{
  "n_layer": 13,
  "experts_per_token": 4,
  "d_expert": 224,
  "d_shared_expert": 256,
  "moe_layers": [1, 2, 3, 4, 5, 6, 7, 8, 9, 10, 11, 12],
  "normalize_top_k": true,
  "balance_loss": 0.00527,
  "lr_router": 0.000707,
  "vocab_size": 36430,
  "beta2": 0.95,
  "batch_tokens": 131072,
  "seq_len": 1024
}
Below are experts of layer 9 (counted from 0) of a mixture-of-experts language model. Rows are named router (the router's row for the expert), gate (a neuron's input weights, with its number), up (a neuron's input weights, with its number) and show model dimensions 224-335. Each number is 128 + 24 x the weight over its row's rms, rounded and kept within 0 to 255.
After each expert's rows: "mostly gets" lists some tokens that are sent to it at least half of the time. This comes from a sample of Wikipedia text that the model never trained on.

# expert 5
router [145 100 129 111 122  86 134 140 133  97 113 102 151 119 132 115 121 141 147 123 127 162 113 116 110 105 124 129 122 130 115  97 143 126 135 136 114 103 107 108 141 153 135 137 150 122 101 109 138 162 145  76 114 108 126 145 132 155 160 149 125 168 125 167 106  58 121 168 124 134 157 127 111 148 121 108 103 138 100 118  98 134 143 119 134 109 118 130 104 105 150 129  96 159 114 141 120 113 149 122 128 160 112 164 163  75 131 127 124 171 131 131]
gate0 [149 137 114 160 136 156 139  92 128 133  96 109 111 128 109 133 155 125 111 161 160 126  93 159 116 139 103 132 180 122 111 119 157 152 117 137 141 112 140  90 124 158 119 169 157 123 111 145 125  98 100 149 140 117 135  97 133  95 137 209 167 127 146 114  49 123 136 161 122 104 118 160 102 135  96 171  82 160 103  88  76  99 132 150  79  92 127 108 132 168 151 167 132 149 146 141 126 143 113  77 148 122 111  94  91 108 119 142 121 125 127 112]
up0 [109  78 116 123 152 144 175 121 130 122 146 171  79 104  99 108 109 133 120 181 128 134 128  98 173 159  96 138 109 133  91 141 154 148 123 131 122 164 152 134 157 127 146 119 152 115  88 149 130 106 130 134 125 163 122 152 123 130 114 138 146 122 139 108 125 132 114 138 154 121 108 122 186 147 158 149 118 120  83 117 149 121  89 110 100 162 138 143 156 119  95 110 140  97 149 146 105  53 184 103 123 151 151 110 130 132 150  73 107 149 135  95]
mostly gets: " A;", " H;", " tick", " Nominated", " L;", " MF"

# expert 1
router [ 82 138 147 131 115  90 106  99 142 112 125 127 140 123 116 131 159 137 149 140  96 152 177  90 121 113 120  87  95 153 141 132 142 134 107 115 171  69 105 122 158 175 114 187 112 147 127 135 150 127 135 150 166 112 142 149 135 130  70  97 155 103 111 136 154 107 111 119 138 145 143 142 178 145 135 124 147 120 138  96 107  97 149 139 155 102 112 127 118  96 130 132 160 121 145 130 122 139 103 131 153 119 111 122 155 139 148 140 155  95 101 114]
gate0 [118 144  92 108 134 130 122 124 155 116 165 119 113  99 130 116 139 174 129 179 134 110 162 135 117 179 136 139  90 107 120 165 131 122 137 117  99 130  76 132 154 109 131 112 148 114 125 198 118 141 110 157 134 110 133 158 127 116 136 123  96  95 124 115 134 120 159 131 128 168 160 100 117 111 113 138 111 120 148  86 107  96 156 143 151 119 116 138 103 107 110 147 126 114 132 138 131 108 161 137 112 115 163 148 162 119 118 128 108 106 112 128]
up0 [123  99 152 107 115 143 102 113 144 128 178 118 158 138 128 140 140 139 112 135 137 104 140 179 125 179  98 149 103 126 113 152 140 143 123 107  97 139 116 154 115 139 120  72 173 128 102 130 128  86 110 129 121 134 112 141 104 111 172 127 174 105  99 148 125 127 106 128 147 143 120 131  87 131 147 111 140 146 125 119 141 158 120 104 131 123 129 112 166 119  98 124 139  90 118 139  88 136 128 126 113 109 115 157 115 122 104 144 138 174 123  91]
mostly gets: " years", " days", " School,", " City,", " California,", " year,"

# expert 3
router [140 114 113 125 125 138 120 133 161 113 120 137 142 146 142 145 101 152 166 143 146 100 137 106 137 118 135 184 152 128 132 129  87 165 112 137 120 145 134 110 161 103 154 134 131 149 161 132 105 127 119 127 129 160 118 145 121 185 175 109  73  98  99 141 113 114 113 106 107 147 162 127 104 105 160 132 115  88 134 154 110 136 158 120 153  97  98 111 151 130  96 110  69 126 119 101 141 113 122  93 132 140 133 112 133 146 120 150 139 123 157 128]
gate0 [121 126 100 137 138 135 107 103 114 134 122 137 173 158 120 116 132 126 126 122 162 151 185 146 111  63 114 125 137 123  89 145 135 117 195 167 128 120 160  85 124 121 140 107 170 106 100 122 151 113 104 168  89 127 159 170 115  98 119 104 105 148  82 171 116 108 125  63 137 113 151 135 117 144 170 169 132 107 164  88 104 113 158 115 160 111 123 153 159 103 128 123 131 147 118  97 140 111 138 157 145 130 151 115 106 126 121 174 140 130 107 143]
up0 [122 107 126 135 151 163 133 144 115 117 134 128 129 116 163 111 121 135 109 125 141 137 152 115 122 137 112 135 194 125 136 113  95 142 162 169 126 116 119 135  81 145 136 125 181 169 105 101 139 142 120 165 119 103 152 115 150 129 114 110 142  97 146  99  60 120 175  95 150 149  88 146  89 107 141 133 112 194 110 109 136 131 142 134 145 160 142  94 150 101 134 132 134  66 151 136 166 123 149 120 129 122 157 119 116 161 172  86 148 147 149 124]
mostly gets: " (born", " Born:", "On", " born", " Died:", " (aged"

# expert 28
router [110 116 168 125 126 133 127 149 109 132 145 157 102 118 134 131  98 145 146 114 133 105 147 138 160 171 124 186 111 122  85 140 106 143 128 178 110 208 141 155 118 130 121 117 139 116 121 106 157 147 144 191 126 113 105 110  93  91  99 109 145 128 109 127 131 148  97  91 138 140 139 140 123  98 108 121 101 138 113 142 136 116  79 156 103 146 123 134 126 150 175 114 140 140 106 123  98 138 158  94  88 108 172 115 119 163 123  88 178 181 150 128]
gate0 [133 153 138 193  93 135 113 105 133 135 166 155 129 137 103 111 109 114 142 181 108 108 145  96 126 114 156 107 114 129 150 137  80 135 110 105 128  96 108 122 131 160 147 139 145 113 106 107  96  69 121 142 112 142 103  73 120  89 138 121 102  86 144  70 126 164 103 148 137 116 108 116 161 120  93 121  85 141 156 133 106 138 129 108 136 176 182 145 133 123 135 135 140  45 164 113 136  78 130 126 121 143 162 122 129 143 111  70 106 151 130 143]
up0 [168 160 142 109 127 112  88 177 107 103 126  87 105 125  93 154 135 130 130 156 140 119 150 141 174 150 148  99 116 128 145  90 174 110 135 163 163 110 136 104  68  94  77 129 143  94 140 156 101  91 149 116 102 138 144 125 138 127 132  94 153  77 118 146 154 103 108  98 135 158 127 133  91 111 173 129 141  93 127 151 118 134 146 164 109  91 138 115 105 131 134 176 156 150 143 119 140 142 162 127 127 129 154 118 170 173 115 139 134 161 124 113]
mostly gets: "\\", " Kh", " sub", " al", " $\\", " Arab"

# expert 20
router [123 137 125 122 128 110 127 132 116 164 160 136 101 138 166 170 121 131 112  85 150 167 104 145 130 140 168 126 118 107 137 131 187 169 137 129 129 142 127 120 129 134 172 115 180 113 130 124 112 130 114 128 122 135 129 124 134 109 109 114 148  85  87 109 148  91 152 129 143 132 100 139  94 141 126 125 140 136 110 136 136 168  92 154 100 158 156 165 153  93 141  85 190 128 144 132 133 117 100  62 140  81 138 136 129 125 163 124 162 143 188 155]
gate0 [129 131 121 150 111 114 102 129 108 123 129 120 166 126 146 101 122 143 119 131 108 152 169  98 164 114 109  86 105 129 121 135 142 107 121  93  82 138 132 128 109  92 117 156 107 136 112 140 147  99 127 181 135 116 112 154 141 132 146 138 157 164 143 163 133 102  96 136 115 116 155 164 157 119 124 114 108 143 129 114 163 100 131  82 148 122 134 115  90 157 150 137 117  98 122 133  97 179 163 176  73 156 111 159 131 147 118 113 116  91 123 177]
up0 [155 136 126 122 114 107 123 139  82 145 152 125 154 141 125 132 101 124 127 107 129  83 152 130 118 108  99 163 104 125 132 152 102 120 113 138 166  98 128 118 121 123 132  96 138  87 122 122  97 106 158  78 135  92 139 139 140 143  82 119 135 146  98 125  89 137 168  92 117  91 147 170 130 130 144 132 173 117 110 104 112 128 171 105 106 102 138  88 121  83 142 156 123 133 179 164 124 108 134 100 146 117 116 115  97  93 121 164 118 112 138 115]
mostly gets: " John", " Robert", " James", " Michael", " William", " Daniel"

# expert 7
router [127  92 113 123 116 134 176 111 146 105 107 145 113 104 136 132 118 122  95 122 117 105 139 111 122 100 100 119  59 115 106 162  94 143  89 118  99 123 127  97 134 179 132 135 117 152 128 103 102 134  87 139 128 116 183 128  95 129 113 110 123 146 113 124 118  73 116  80 150 123 111 159 146 110 129 158 163 138 152 144 122 159 138 133 131 158 123 117 144 112  89 153 121 166 144 153  72 106  85  92 122 113 148  96 118 124 149 110 102 163 146 147]
gate0 [142 160 116 126 145 151 155 135 175 132 171 146 134 157 117 113 175 153 137 103 171 130 161 146 137 134 154 179 126 120 137 153  96 135 122 120 124 132 126 118 140 145 164 142 150 130  93 154 122 121 117 150 146 123  90 140 186 151  68 156 150  92 150 169 107 136 124 113 123 180  91 136 147  91 114 138 163 135 110 128 121 143 136 135 115 124 144 131 128 131  89 113 149 176 138  84 126 119 150 123 120 163 129  98 127 124 153 132 108 100 114 146]
up0 [124 147 163 155 151 159 169 140 109 129 118 111 129 130  79 105 102  77 154 123 108 154 118 165 137  87 116 131 101 104 129 162 100 153 134 104 141 143 163 146 157 165 117 127 132 115 170 137 126 104 143 115 132 150 133 120 155 157 117 107 150 139 133 109 108 154 105 109 114 109 107 133 156 136 133 123  95 124 173 108  99 146 122 130 141 169  91 117  92  97 163 138  94  83  97 116 121 127  82 112 134 149 125 124 122 108 172 101 120 118 107 134]
mostly gets: " south", " Location:", " north", " located", " east", " Coordinates:"

# expert 19
router [152 159 151 143 109 134 133 144 134  99 138  94 103 172  97  81 137 135  74 101 115 133 159 143 161  89 105 146 117 155 117 146 102 126 168 116 116 127  98 153 138 127 102 150 102 120 114 164 139 105 152 146 112 129 131 136 114  88 107  88 114 168 150 135 116 144 140 127 122 172  83 147 146 128 112 163 125 134 143  89 157 109 102 144 124 123 142 124 101 139 125  98 153 163 140 169  96 123 119 149 108 106 133 171 102 114 104 135 160 164 121 173]
gate0 [108 151 116 202 127 129 166 178 173  86 154 103 117 125 106 100 183 108 102  95 169 182 107 123 134 138 106 148 113  96 153 107 109 129 124 115 164 101 113 144  99 138 162  88 141 119 112 128 148  98 117 114 138  97 156 132 110 132 150 110 107 152 125 112 156  96 124 114 122 121 115 131 133 147 133 143 120 107 115 113 140 121 150  86  82  97 146 130 137  89 136 120 148 121 109 128 139 107 158  90 149  97 121 106  96 135 117 108 107 114 134 125]
up0 [140  86 137 106 124  90 156 170 102 120 118 146 181 150 110 157 140 137 147 148 148 161 119 132 110 103 158 111 138  92 115 156 146 123 147 125 185 167  96 146 120 156 103 113 139 122 155 131 107  94  91 122 134  78 129 152 115 123 175 128 139 120 106 124  96 163 117 148 143 133 109 131 118 113 141 156 119 140 117 108 189  98 164 143 134 190  99 131 139 146 164 163 106 103 124 132 122 135 104  98 137 113 119 146 126 103 128 111 164 137 120 147]
mostly gets: " church", " Creek", "ington", " Kong", "osaur", "ai"

# expert 31
router [ 96  77 100 109 119 126 142 135 160 151 139 153  96 121 127 147  91 116 137 146 156 129 115 122  63 123  79 151 151 101 122 163  97 141  82  69 125 124 124 156  93 148 138 139 174 141  91  97 159 123 141 139 118 141 141 159 173 107 129 171 103 128 167 113  96 142 156 152 140 111 166 149 181  99 110 134 141 142 119 168 128 173 110 133 151 145 131 123 147 132 143 125 171 140 137 141 138 122 116  60 140  99 147 161 150 113 132 106 119 156 158 117]
gate0 [129 131 142 131 150 130 155 142 124 130 114 105 123 165 116 157 145 167  94 126 162 139 113 141 119 120 136 172 145 154 136 121 106 145 113 189 158 145  78  98 125 151 137 102 115 137  86 150 119 123 112 131 119 179 167 153 117 149 135 121 141 161 132  99 129 124 143 114 102 163 174  93 178 133 113 130 112 121 119  92 116 134 122 155 118 119 134 112 167 144 123 113 108 170 111 118 131 117  82 112 123 102 127 129 132 150  99 117 131  66 120 172]
up0 [146 105 140 153 136 113 186 117  73 139 117 132 108 141  88 127  97 118 146 132 146 108  95 123 136 129 141 124 142 114 118 119 138 125 115 120 164 124 177 104 134 147 138  87  67 116 127 148 140  98 133 123 129 154 125 124 117 124 129 109 151 169 151  80  96 145 133  88 134 203 109 122 135 129  78  69 106 144 134 149 100 101 157 132 141 104 141 111  92 117 138 106 103 164 154  87  93  73 137 173 126 128 108  64 149 106 108 144 129  77  92 130]
mostly gets: " David", " Michael", " McC", " Scott", " Eric", " Chris"

# expert 29
router [125 157 117 159 149 125 121 111 141 126 112 123 132 122 165 139 109 121 146 130  92 156 139 130 138 159 154 106 143 110 163  77 103 151 118 118 166 123  85 103 110 134 114 175 146 159 153 134 127 137 140 103 131 100  91 130 143 144 121 173 107  98 110 150 150 112  99 173 104 114 135 127 108 173 146 124 127 145  92 160 177 101 104  95 127 114 143 161 150  93 125 134 109  84 132 143 132 132 112 136 107 157 104 128 150 120 141 154 172 122 194 140]
gate0 [139 107  81 158 149 147 137 105 147 148 136 174 148  85 120 119 103 116 127 145 127 129 168 119 136 123 112 169 156 122 119 183 118 122  90 165 131 109 148 155 161 177 131 122 124 156 132 159 132 151 127 145 111 145 133 157 162 125 106 115 144 129 143 123  67 140 123 154 118 123 164 172 190 121 116 109 173 133 169  70 135 136 168 137 128 122 136 143 121 127  91 147 128 127 141 127 161 116 130 129 154 134 135  97 102 125 108 166 133 135  82 105]
up0 [ 84 119 115 126 106 141 149 158 128  65 127 154 108 139 142 103 116 131 130 115 119 134 126 137 107 147 124 139 123 117 114 127 101 113 120 145 113 125 115 118 140 166  91 127 128 164 151 147 110 141  86 154 151 164 103 119 131 157 108 110  97 163 175 128 110 160 118 173 114 115 123 117 105 135  97  76 125 146 144 100 163 131 134 135 103 149  89 129 138 106 120 150 114 108 143  83 149 112 125 132 155 112 136 130 179 115 126 133 145 102  87  92]
mostly gets: " tick", " RC", " Primary", "angay", " –;", " (music"